Below are experts of layer 4 (counted from 0) of a mixture-of-experts language model. Rows are named gate (a neuron's input weights, with its number), up (a neuron's input weights, with its number), down (a neuron's output weights, with its number) and show model dimensions 0-127. Each number is 128 + 24 x the weight over its row's rms, rounded and kept within 0 to 255. Numbers have three digits each.
Before each expert's rows: "comes after" lists some tokens at least twice as common just before its tokens as in all text. This comes from a sample of Wikipedia text that the model never trained on. Tokens count by the router's weight.

# expert 56
comes after: "s", "m", "f", "t", "w", "n"
gate0:149125173130143117116140102146112105152164175096076130130098110127147165144123126123117132109135059070125171104129120127123131124112132174139131139139120117130122103111125123122096116121123146129094115124183114142142132118140123148156152115132153073116135115146161126121078124122170164099165126111125174165128131117126127155124126111145135160128134099078140155098104060119150098150168
up0:084059135182126149166086126152135131132159141135116125133132117096121081115134088180138129115123105097157128104164156126143137093154127138136162098149130105126111103131116125147107113143126107117148149154158120088119149120108149158183160186107114125117124122129145111169159120120099145115130066164102162157088134121138116168112154135109148102123147128114149129113165110128129139126155
down0:138086098059121115153148162125117114112127077161110123114140146159087151114105105116112124134124136116125156090133155153169168110143150094118153112136161142133124163101137118117149127091106121131157142162136104113106128170166110114091111143141102131152102126115134142123153133162152118161076154121134152168120140148079130153146139151152095108147128153108128094171165111094161103108104

# expert 53
comes after: "ar", "ti", "Ar", "C", "Mar", "199"
gate0:144128106147136115139134096160122078128090129075114150114128121128136170095075131147141147144158136128116160139153116080151118154147092152151108163149104129062155145114108109104171105086128109149166115143129149144132118178135137153112114126127131121148107130165075125149119103143138101152152123117144122118094100100137187074141132151153113154127134146107119139137162145133109115084127
up0:128129133138144118145126122068113123127105116076127139122143125148155174092084122164187158151134137106129153128142157110114114185141129118122081148141166089059175115112116148141177110095142095104113099130130137136120081159130112123139116125119121138123106143142167118086109097148159093147179128103134114112114111117138146091141139106147127158115138119146131137123168149113131104124158
down0:123124126144103130122144090148097140099095110125121111155136117123081172115111159114089138175102145144115136115155132120130102112135147098109137155135141081065120104186136161118133124152095109112116120124130152107080155159130111161098096120155116171159125136147117151144082136102112123151128131132122133112140118129070080129103098097130109156100088131136148114135096115113140174092091

# expert 45
comes after: "er", "per", "en", "al", "el", "con"
gate0:129168147153106148093131177121155145123147158140117142132150143142122116132103131132199135138138146100124125113128100152129126094138136104143149116127173094111123152141118175172153133129116063097095166131109121118109098095144128132102119103103130125122165119171084124127121142153103108093127138132075127109147129074130119145129138100130129138078110109074108096080157101119102143148135
up0:143105145096107134139138108140177135111139145116141092112123158151119106142121168132153145080108105153097104140124163110112108151143060140153171128127119160131125093144138117116127168105121141119127086139125154160089159105170128120147155114133107132093113134123132099142152124146154163143124124180168142112111176084126123162152117159136128116167098148130176113140128168132088093110155
down0:101115116127098129114100145104106106110106142123160163151110072137163141169121111125141135129119117123146098176077118155103104160123129136120150143119113145120143161162123142137136122106138147149167122114106122159135105133148138155122169100119094104104117089170113100143188115144165096134128108066125085136116102118152137168141090092137094126114129098111093127137111128140057122130120

# expert 55
comes after: ", ", "ed ", "th", "wh", "includ", "s "
gate0:119112127142131125126123126115102099100131124137101057146142166114124161120137129031117110124093167125162114154116112118167106127118115120101122145164116135105136100139111123092121113122134087112161135141098140123143136109107107125144136128131125171134141129115145118133157132098107103140164117123154106142097118133147122104115091133121117083135162151150195116179084167168128106105086
up0:102146112160141130118135085070102120124128135114125078148103130141133131076119142136140120161116130132145120108113144133115096132139098095143146143114126170109124147120080144098105091138183099120133130117112125132121110143081134099143100183154129114143151125088132103125086155119141140112113132078099075147101110145134121138133074135131143067166124111151135091093167129129126107126085
down0:104113118152140108140125171108158125168142140149112148112122120179120155087127106167158160094145109140130123118147139165132134122144187172142133142121118093122144108166149125109130135133151121146147143133101119139096180149119105134102145157132134124125181167142144140075092116160167149141141090150138156092158147091130159171109139177107149100103128123126116098156093135120092141150134

# expert 31
comes after: "v", "B", "V", "b", "d", "g"
gate0:100110116157077087128110135098062088151147114116120140129113138167080121113145126124103137154145108100140139140155106111127137112167127087135108124137127108121078114130130153123138138094153125119108104124141116148130140086167101142136151115123154104155121114169087118108153108104117165073112111104148172145146126095153091109130152140105131203115108112131164126117116172138126117145096
up0:069151085168161183155123163150130106132136112126151099138151131118137145149119122099148132104143142088150145141124128121106118164118087136135147121151136147143151146119128127129098173146146129127108162139098135151152148143144094160103132104129123089110098139144189117117146124140125144130142104081118107142127113187154173144126093155089072126122096092122171143131128136130100100107083
down0:122140172119133160107094125088098124106134119137131163135111127117129131137081109140108135130103145110064133124147071122103069076130124091139115137152121119109134118164129163170137140133149125130113125163133180092111114099085107099143106121158138118118098114083149140119157128099156120103104153181130117132154118154124120150149116112077104143121119173133104160145168126157125165131126

# expert 65
comes after: "U", "y", "pro", "E", "or", "ro"
gate0:134143102120133129069139148138116124131142106108159159130111127102131169102130110167156122139093122132114161131135125126156156147131171119119112134104081139117100117101124078081114114122143098072124153119111098103094100129124116135163114096128105104112139117134123130129156107111147105132118147089098115176167123140158102087148148115095126097118121098090118185105128134093158066114165
up0:086131126116151125067127137134071117150166116118179132138153155133118153090122107154141120123117150125125092150131129097140149163121188112128112082123111140113085129089114118131171122121151136109142158105104150155088102158125126120152166115132093124127098116129124125125126089112113158170122126113129109150174146169143119138141134159067138125136142172090150118105126130110178106102115
down0:131134144132139121091100116142151131127096070123172135136110110087127107104136153143124138175070152117114130159184124188133124085124143146129158107149122142079111154140174191113128166109122107153126139167093124117124080153109116165137091120152103148149155109145118131104129119109139151137110108122118184128117127137092144101129137123147142106133106147116149151120118132089105129137167

# expert 27
comes after: "h", "H", "ro", "bu", "le", "o"
gate0:096102114129101135120135147135103130136105144118109103135165141090068137098116115124117128066116087126143094119146132138122178145119134117136092081136133109145116140157154100116138116137174148142120115125123115121117116101132061170119127157139136153116132114101175176117102140103106139126177123108106156136152135152185155164138143111100134152118152175117110126102163138156154081132136
up0:140159111166114085118127164142149147156156130098095120089133123123102110096082127122133154153109104104114109151120143148128157130101119148091118117138108139122085123120165069094153113128139097121189095128096145132140104144134077145111122139121147113082130107116138113125111127112144091146122112074140121127153143142160186104117166150134135154118111139149077109122189149120119103105126
down0:165098076108135155109109137101166157127074125128100135111127146126155132137135140149085130124130164161112151103165088161103118131137133093071113131107120100153136112145122168119155129097097074128122141094116157140177132167110144126148122154116135143138105152127094097137131086134109137137134103147146093111119145118118112124147117102114116110107149160100121167104095080168108075127137

# expert 63
comes after: "| ", "4", "0", "5", "2", "S"
gate0:130108159116125148113134123145119121113134151135112161102169128146122136145119128123128095116133112133096160097118064129162118142143180116078138138158140129143162117134133090138160141109117115136160134170146102105129078118153135173109136125110134115162122104187194147089071119151140128113133136147138144157154113150087135135137121164112175139164121121091107164099111113135080110129129
up0:126156147119136075117082134113090143181112120152141145110137144152147093081156110119097104160153133107121124147137144155146145164107144146086129132157150128168145104126162083148131139131152115149120108125169112104143090099124129150084136136119146113070138154133139145119109138128084155107151161176147163098132170149118148130125131153118117145081107109095127117112131133072158139104108
down0:192116114093122108123135095151137106182149133129168149114121131140118130146097170128149132112137131101117104109121180101115176082129150157134102144079163153151101131120131117120085170146125108145140129123128104104126098090091128100117107112160116135106101100114134086123143094168109102147144103153142112153088090092133176080154127114148101140122139108132167124113136133132140117110111

# expert 74
comes after: "N", "Y", "n", "O", "a", "E"
gate0:110152103159153131130163190096153103142163110089174149143117150128139166058138109157124169159129131127120164158131134066125124103112130114118153118121150092093099141116125091122121125129091143116076095127114152108111122129138141137157115145089131106101115105118129129119140116085091135148138155138104115127137121092140137070095134126104154126137105105103148166167148122112127155138153
up0:087155086144133129117186117099116158125124146119093133138119143176164114109146082132125168169109128137124123085117113104117132096141097186111104174152108096119148145119137081155110183146108137117103110149132112105129156133138108127142115138118114120127135131097141101143127112142092101131139140123103089140119122085145096084086118087147125098081133146133136165139122098143123172114156
down0:126106105122130127122140139168133124149085155125121117090125121152152128135103170107089127094071095182131119150095158119140114117124175099099158082120148102163115118124099101156147137157161173111098140145157128119132135157151159151125101140128145112094122139111113127138168086143145067087103145104107145194146132153092134141125127126148090115125106130108141127133130143112149114132093

# expert 38
comes after: "ag", "(", "eg", "the ", " ", "ar"
gate0:125111103123140127101126136111141136112103132129123141109174154140144128148123125116148105114115094101143081117183134102108144126142143178138124110154098081105122128142123122098110157164114148124136072213126113100123113125088116107102168114144137110140119133160140123117156106111093136079160053116137132111137121079144080131102131115105141130134101169135132130129119136160102158124160
up0:098134123146155119135138187167104123103109139123166117147145127140127125141133113140202082138148160117119140133140129131139180121133141147116114091075103160107123150189114093127140134129124139115178107148134136128124094137078146196143130148101135160094116141132108156138135155150155092175106156113139107133133126140114170144132089113132134152136126127130082152153135127121120133095169
down0:118137129148078114147155156145149135135197109165128096148124080130149165163132118120131099174144101163154164122077158150119138133147090119150142093115156148127145131176121104112127106119113108148168118101143124178146121142119127145143158122114157153138166129134150114145165133164142110125166122165114115092080179135139116123114128144103124113140094098135135110087148091137136101138138

# expert 22
comes after: ".", "ab", "b", "av", "B", "op"
gate0:177108118135129142081164138153144121134106138159098123097133168152130123117112130147119092127147101129145074135115113144139127085114146088104140134171084110101141116131118103131131146149175116152127159131152072128109116072081132153159088128135126131118157099107093123119142130114094103148133117118126122138064121067125127149146129124106141164175109119124147141103122093138124091127088
up0:148101125124158140134203128129122115140111125139067187118172127151121173169128134160142082107115095116165083136108114142083136133131171114095134119138054108112121112107143088136109120160148146149102146114139071119138089109102123163137120148145132113141121099124119136124092130122116107171109131128157115117122129087130137137123139128120161131145127134140149174145109120164132101133111
down0:158174121149132150115173120145097105122112111127066124110138108134096145120101118088129119134113110155103141118129120119100110119105145119159076141142101118126128145128167138107110078127101083146107100143177090103165123133123118111141109091084135164105126110093117110143170112128115112174133155138105106159121114155125155113085144114169109143115129154094144182099109127151127105115087

# expert 21
comes after: ".", "|", "\n\n", "==", "===", ")"
gate7:127148151113100133144120166130146107110147139127118094137163121134150076104120102103165143119106108099175116151131103109142150093132080095126098118140132151139167100128082134119129095110150113097122185131121159153130136113134119117107119131161138135136130132104137122138178080081118097109116099119151108105217098133143115133118154110143134179097110123133098152172117116125103126141106
up7:159127090132129141139117102120126133097140132149146147167075113137150126102120089105118153132144149129119116134155093138147135143151175165097046148111158154114088092133161117120144130184099099158148118127169131090126111132167149164128088119107141086110140123118113140090089185119140156123125150103145176148162093141121097131145133155108114132111149121138116136110114107141114130122133
down7:161104129134171144138144107102148131111162162121160150098130126168111134097100116120114155124124140048110151151158133138120135134139108127114138164123144113085130132105124137119144131132096148132162119101131094198160130106161152123127109140124088119125124114156136120119158138117143123148120096074126163112181048139143112139114140135096104132137139125171118141146131123096132146141065

# expert 70
comes after: ", ", ". ", "and ", "It ", "he ", "bec"
gate0:124083125168133127108133144100157172051125113113139143079135160182130098117123129163119106186140117121094110129135125155121132159124154097136083120149103154126131123127160173134123104118118111110136119154107121160096118110142113141121126145117124154133131112143123099173185163143152127078152109111108156164132122085103127099126156117133128152107111152096177118086130113144132134128131
up0:148117131135118142114131121118142129153122138124080109101160157170132085107124132099185112162129133143096101140094137141158151169118143117085089096134146156141174082141145154124119110144117105112125115147172141165089119113138136079153142131137119164123148128131130145151140143199119104107147088127122167124159114115123084113116138106161143103118158133130159136063114122117152135093146
down0:109092145167108135137129164139099102142093106129106132137108100173118116080169105105115170154133125131119116124091128146137164112135121174114133106141134135124121151181149137108146134113109126102168118109124122116155178121106158125105139145113117068118140103167120131115152095158115099145091180104101072114136146112112156129112135138167133158149109104127151114097119127183135098164151

# expert 71
comes after: "201", "202", "200", "–", "198", "0"
gate0:129135165160115104098139084151136155147147121119114164090112111121111105161112120125178137134086108114092166136151107101158116135123128131110175136130122107136147100175085138103135110147145100151136175146123140120128117073099134151115128195103111095135135116179134132165142091150154099122131129124100140189123084109145116158142127106138140101134143126110104121091142090151123122112150
up0:134165112117138129130106150126134168153179112163085111100110092086141095132139145141150101139131160188108120136146132136133113123092143127181109137110127102132132104144159128093148144103172098117146159137158129124134100160123160069122141156132125127127114138152122099122111158141140094147127148138113111164098117155089118179120120118136124130072091136190133138107144115154129116127182
down0:130096156130124117164144148145096143104093112128094113121088137118164135111101134137118094113198150152140154144138137126131116163174126169109093113126160121132122137151185125141108136181090109108119117148152128097148099113101120128159175140078139135103113106126162122126143153145135122119147128135143094100120132129121097114152103156142091132151141156110117142095126111053176128161117

# expert 54
comes after: "e", "re", "o", "de", "be", "th"
gate7:152123102144123162085188136125158102126092174110160123143121099142126124111106117114126166135153119115152097131144151098166151118130147164124162162148127112098145179116126077144103147145117167131134109130105105136109148133154144106150131112158143151111115137166176159104153130145101110107155086166128100125130107111161100167112116121109111121144149089160122128109170078115143130139086
up7:106154121116149159130121091138170111121137144107121111152148174113113091107136107152121110163100105141139098074103137095182148157142133160119157094134160117121183124084128116137146101117167135124141132177157111142116138153129142111140123135153135086134102127179148183103128121133150137096120102147157111108132122145155124179134133129103144172162158135089123134103150108112154151148162
down7:101140134117165139141092135095153170106086144142098091142138143165135167117140147105100097151152114157187096125140138154140156113116062129152140144099112170115160089082108157149126140147110099141106152088145124118108125116134127113105134111103118125109107145126118154087085127113153182099109119100107137154122135117123111120120123126171150100148130101146147136157092119151169114164124

# expert 10
comes after: "i", "r", "o", "ir", "d", "n"
gate7:130112117130110129112122101131128149152155145134111171122150085121123124107096095075178129139114175127113071108140121157119099128129140140093113109116148174142138146151109129110158119126094078082124098132130115102121132143150131123119129125155159118147155113136122147168132176168136122097170154101150175093095125106143107110124124155128116138099182136133078127130142117164127135138194
up7:106084118100116140125108157124143134170160128137123116113168083129120133123132117110127167126151139130114094126166112151123136131175112110133145156127134131120121118184100129121108146131102108117128093137113105155117144126126142105101152121177186119154109117173119128166115116145095108056132132137129153100111110071121059082153138123123135152103149165098096150116129144165113139140166
down7:143167157123162112125103108077095119076108123110145143128123100132148106100163116133137144156149137148151121106100124131073118134142150128142077115121127166129133117117122119104155145136125131127146140134124134121127132110119109116152112169103156123147145140073114073123136150120094142146170152162087096146097127117151105095104159065188123097099125144131085114088148129155168119119105

# expert 60
comes after: "S", "s", "the ", "(", "1 ", "F"
gate0:143181110180134141110134166146112135081131121129155128127132136125095131114101089102155103119140150091126130133122123141135128102096096120101116132155124163134134174141100119112115138135172124138095151101104110134152141100143084143142147112173177123104166133131131102142144133094139136127179050104094141123131109100164140078121117153142134165098109113123113122113147134112105076147098
up0:111153097096139171132084098132076161131097162106095098114124137150126121096136129129113135140152123147047176095106144140099135110176116099098164146116098122151134119148167144137121123139140155129143094151125136151161105138114159089135143152075107119143083137137137125136167115116134101150111137149136122152116086159133117089130114156135162126185091109119131159128118111126137131138126
down0:133137137154116093127118130068132175131139116126097104119153140164138100136152113118122151173159123126154105061107095128121103129137082173147151108133105142133085124136107144127163126122152152146107100130123128118115131153098121117101102102131093116130165101173089130130123092144152139085099091133144138149134156127097107115148125145143136107069116106088117087145096106182131138112103

# expert 29
comes after: " ", "of ", "ed ", "\n", ". ", ") "
gate0:169131123163164133128103130142103097136120124141120141125122140173129148133099153128157094106087084126124115126132133160179148134133139125084114165153136134113110174121133118128132125159105153147136109169136100147129103060132101131137156076107110099134164111198152144153125123169156125134129148125124124106115112099144159154135107114117138131170109128111148098060103116134149086121158
up0:159127096133162165159129130153130130137132139164118092114133114143137141100105143129162120098139134130112074149136140158140097098146118154119144116101159159139186152118121134150110130159151170105099160111123153086133123140091107142158188120142135161103139138127114139143078145146183174181125126145145148091124138153131170179109126113150117111138115133131148081109131155132165131139112
down0:147146099141110147083112130142123125088130144139107146094095147169118078135120137159085137117140142158152136117176097108144088108105157164123146118120137080130107113092166112096140119104118158131132120098108150120139125168141110100087140152124089150124102152112122131166167094075162086147130138128123145152135106109099139120143143123131084124151135141096086120168131131139159121182116

# expert 25
comes after: "| ", "a ", "the ", "is ", "The ", ", "
gate0:139167151109140155143146116108134157158144137124123116109126101144118144160127116167176125157129118108121131144099094080116089162138111068117122103141156129131168122156161097110094086139130110122162122146100089144084069143082112162146153099110084127124159119131130117133138121161151178130144137103157162112129117127118132152120114118096126146142160103111159154129178114106108097142108
up0:085160144113141148075110142110056149119102120130127130131158143155120133171118102116119162144149119120121124127158179140118118106124145098126166113127149150112170109112162134141179140176148112134121130123162158128176100143113096138138092132125157078169124119133177131137113145166093120128129126108119138142162109112111102158162159094113151118114109118128097149111089076147138130148138
down0:115161124119146111134150150166127173153113121140166143122085109141086124135104144126134185136068154149130123124109112100162096137143162106123153171112155089170109123185115150128138104163154110144128115116123103112156142130129119119126133183160118131168126161178132151143140133101149080144107163100144101138122158113159152120108119143108108115093103091143170109131125132159149140116125

# expert 51
comes after: "e", "h", "i", "th", "o", "y"
gate0:118102149159106114144142147166139114111196157081120115131087123135135099125097124095141094131113139118153119156074130155115112137109070155103126143157142161116101132105089124178108123124159080132084137122145131132129151130145150121147151174115135084134162117103072162117152131118122089124169111109119136111117126095140163119098116119101150127136167138097127161142108108150112118119149
up0:122199126152174142117160135160112087102119113078132115148099138115118143166114128086084120101121136127182141156094136081160124145120135142126153111153129172147136171128105141121128128156130121142121117119111137121149132134117172129110169142136084144093141111088130122089141120113125128137101130143121065128127121115139112135116119162120161076155157201123089126129129134112134123115151
down0:155109127123144114081106127144139140163113079130105107093107105116118134118133192136140150096160117157127153088104122129121090094165085109137146151143125159112147080125131131156130094102118131149151156119113142139112152103106151151111111156103185118141120138154162155136133156160081131080103117113146094142148163151145071122115144124138127076138180125149149134102145120116122125123113

# expert 66
comes after: "ch", "ar", "Ch", "k", "at", "m"
gate0:118091118179143123147136101180139100131122101118130131116119126120130154113113123169146115088096142116116142055097147131122148133117134138108147157138120163136114118117098110069106093136097116079159079122144139119114129139114100200100096144106118083146126135186117107176140107098150104112151128113117128151121130146137130139133127124087135131150167131131097142107129166165130146123162
up0:113088164130145128136124138135137108152131137134128108134115212077124174101125146083194071095140153117106089162162119169116153115152115102124141169112147116138118094200151121135128148148156119121141125134129144172134134113098125137111093172116112115144122120117135138079126139103122100168099124149139118146090145136120109155125139108108139130162109107127130141110137105146154125124139
down0:115098135137152102148135105112179108147110106089135156140157153121131085142137124171126126099129109133159138124144151152093126120078165127098150131116192134146131188106110167113155104104122120153128142090091156103134141125139159113178156098144138121147110160153116091115119124086133177165153135083110109114122157115154105114151155089122139137137100134121136143093124126166125122126162

# expert 2
comes after: "er", "el", "ther", "on", "am", "y"
gate0:121134145066145144141120141155138150134165147119157134112182144142111143151119165117123130142104155140162111104133143122157096127110132133145114133151087080117170132105128121121132139114122063097105117150148154156159133141103133118167124118158097121128205115106154140129101124178100107119105149164109152095096136127161130143129126131157138137157100134090131111093118100090093109104086
up0:099111156147136133119178130103099078100147097100202110134143181153137137108094126131125133160127118121166097080154119123095115120111141193121122129128073126103143130134112113118131122139101078107128130108139150119130105149132098149144112159095110113138177132117131161143107113104132097129136135134150131123057149133113086132067127118151152131125115119126164129109136103145118139115107
down0:140128109070126130146113076115135093103126125107110149095140111117143107135137132113165135113147153147113088113126136132174132120191136080182139119088127173113127152126137103069158167155120116121123138134117136113176107183134080122140121136144137162156157100166104132117136127118095149151095142117156154147150172131085137171118121133101145150144143126112138101105133131133108149115117

# expert 43
comes after: "c", "p", "gr", "f", "inc", "si"
gate0:107150111086104141123132130158161164090139104132139145051133153122109137141105125093146130102113145135136097108068120128148153102164139110150153128123136150114123174127132136158141101150097123147144096152145103133102103148077142125099113151182101149140087135156103114164127132165147159143112122110146141091092092135129154127110109142130119086150101122138122134111129089125106081159093
up0:148157168125120139093124127089161149144206130112136115104093090145098154129150125115156130112151152120123088125124108178091137143112158103119148126137092163129138111150114127145139113113034111109106125122123102120137142169134114125111159144111137119100110116139118140158124134187127124126147146137104174124107118110117112106111148097167098119114079110129150160155100119105162108122124
down0:136146118119184138098164099122131109156083168098108154116123149122109107105115167104108139105077176120126144111151145144115100096155108132134135130127152165149174106103128141137141117175098126141111164110114134118129165149137098123143120183152154101136100167154127159144121117138152116156105113095130108119096124114097149168118086146165112126117105133170140163107117103076149146108123

# expert 20
comes after: "B", "M", "b", "L", "Col", "c"
gate0:179121130129165144126157157128111131091086133115115103158129164106125129158101114114146139102104137120115143155080120100128126123126135138135130171156157137107141124102083141090144102138084131107137089146129150132155107143107128141116109105111115147099128104136158117063093158118143141176162144143102083144173136154195171167109153113127124108138137173101119165129126129122106119126102
up0:123136176165139153095094140135116122116091128136125141136153128132125123116086118114118093116146159093132109148112103110136178124168136133143088103158151171101105149109076146164172123156136127144115105140110133113149129153167124170119114105176144153137129136136067120146100131116182163186096134142137122114159106096126105161104134143124110156130170133143103115125114105086139106145136
down0:129140111145132108096130133120092146111155139144125135107107148115121154160116127125075102140119092114170126095147145163103111138121135109106141142149129141133110133117108161139139110084119132129116147138125165121113131122158135156123160099157151112131162147115123159189148122119140116138117115092146174095125160106094128138107124141081120092136173096104149133204077049138156126100131

# expert 62
comes after: "ri", "ol", "uc", "li", "ur", "ul"
gate0:099140104122136140087172129151104089106110135116113134091169167135123113140107121131139142126137132176123124083099157075159146110102152151145103158132119179111134112174109095112106142147138118110160145145092121126117094149149126099108087161133097140129156131127099153157157142139182120149123121149160098150108160128153128120135195079135128093106146117133106120123167131136120115108157
up0:125134137163133152175117109154119136116113128132183192119057100131125100123119131129148131144141152132150093129140163114119103119128108138144110103144128096135149153111133169144127147155075102122091149116183154090145124154100151135118164139125136142099104115124109098136113143203145128123145123122107164108161102160114117106114119109107130113077101132156132156112133151152075132144130
down0:141170108100130141106115122108125119142167191095118181115126171070102117128127117123138145100105149125104152119119134116100128149128125120106131117187088141179140101141130106106086145139104133161106141105136136139155121157112146129121065138080078132152154120104138133146154133125097144105104126092148113103109114126146163144117165139136094128095162145142145098116150101097133116149093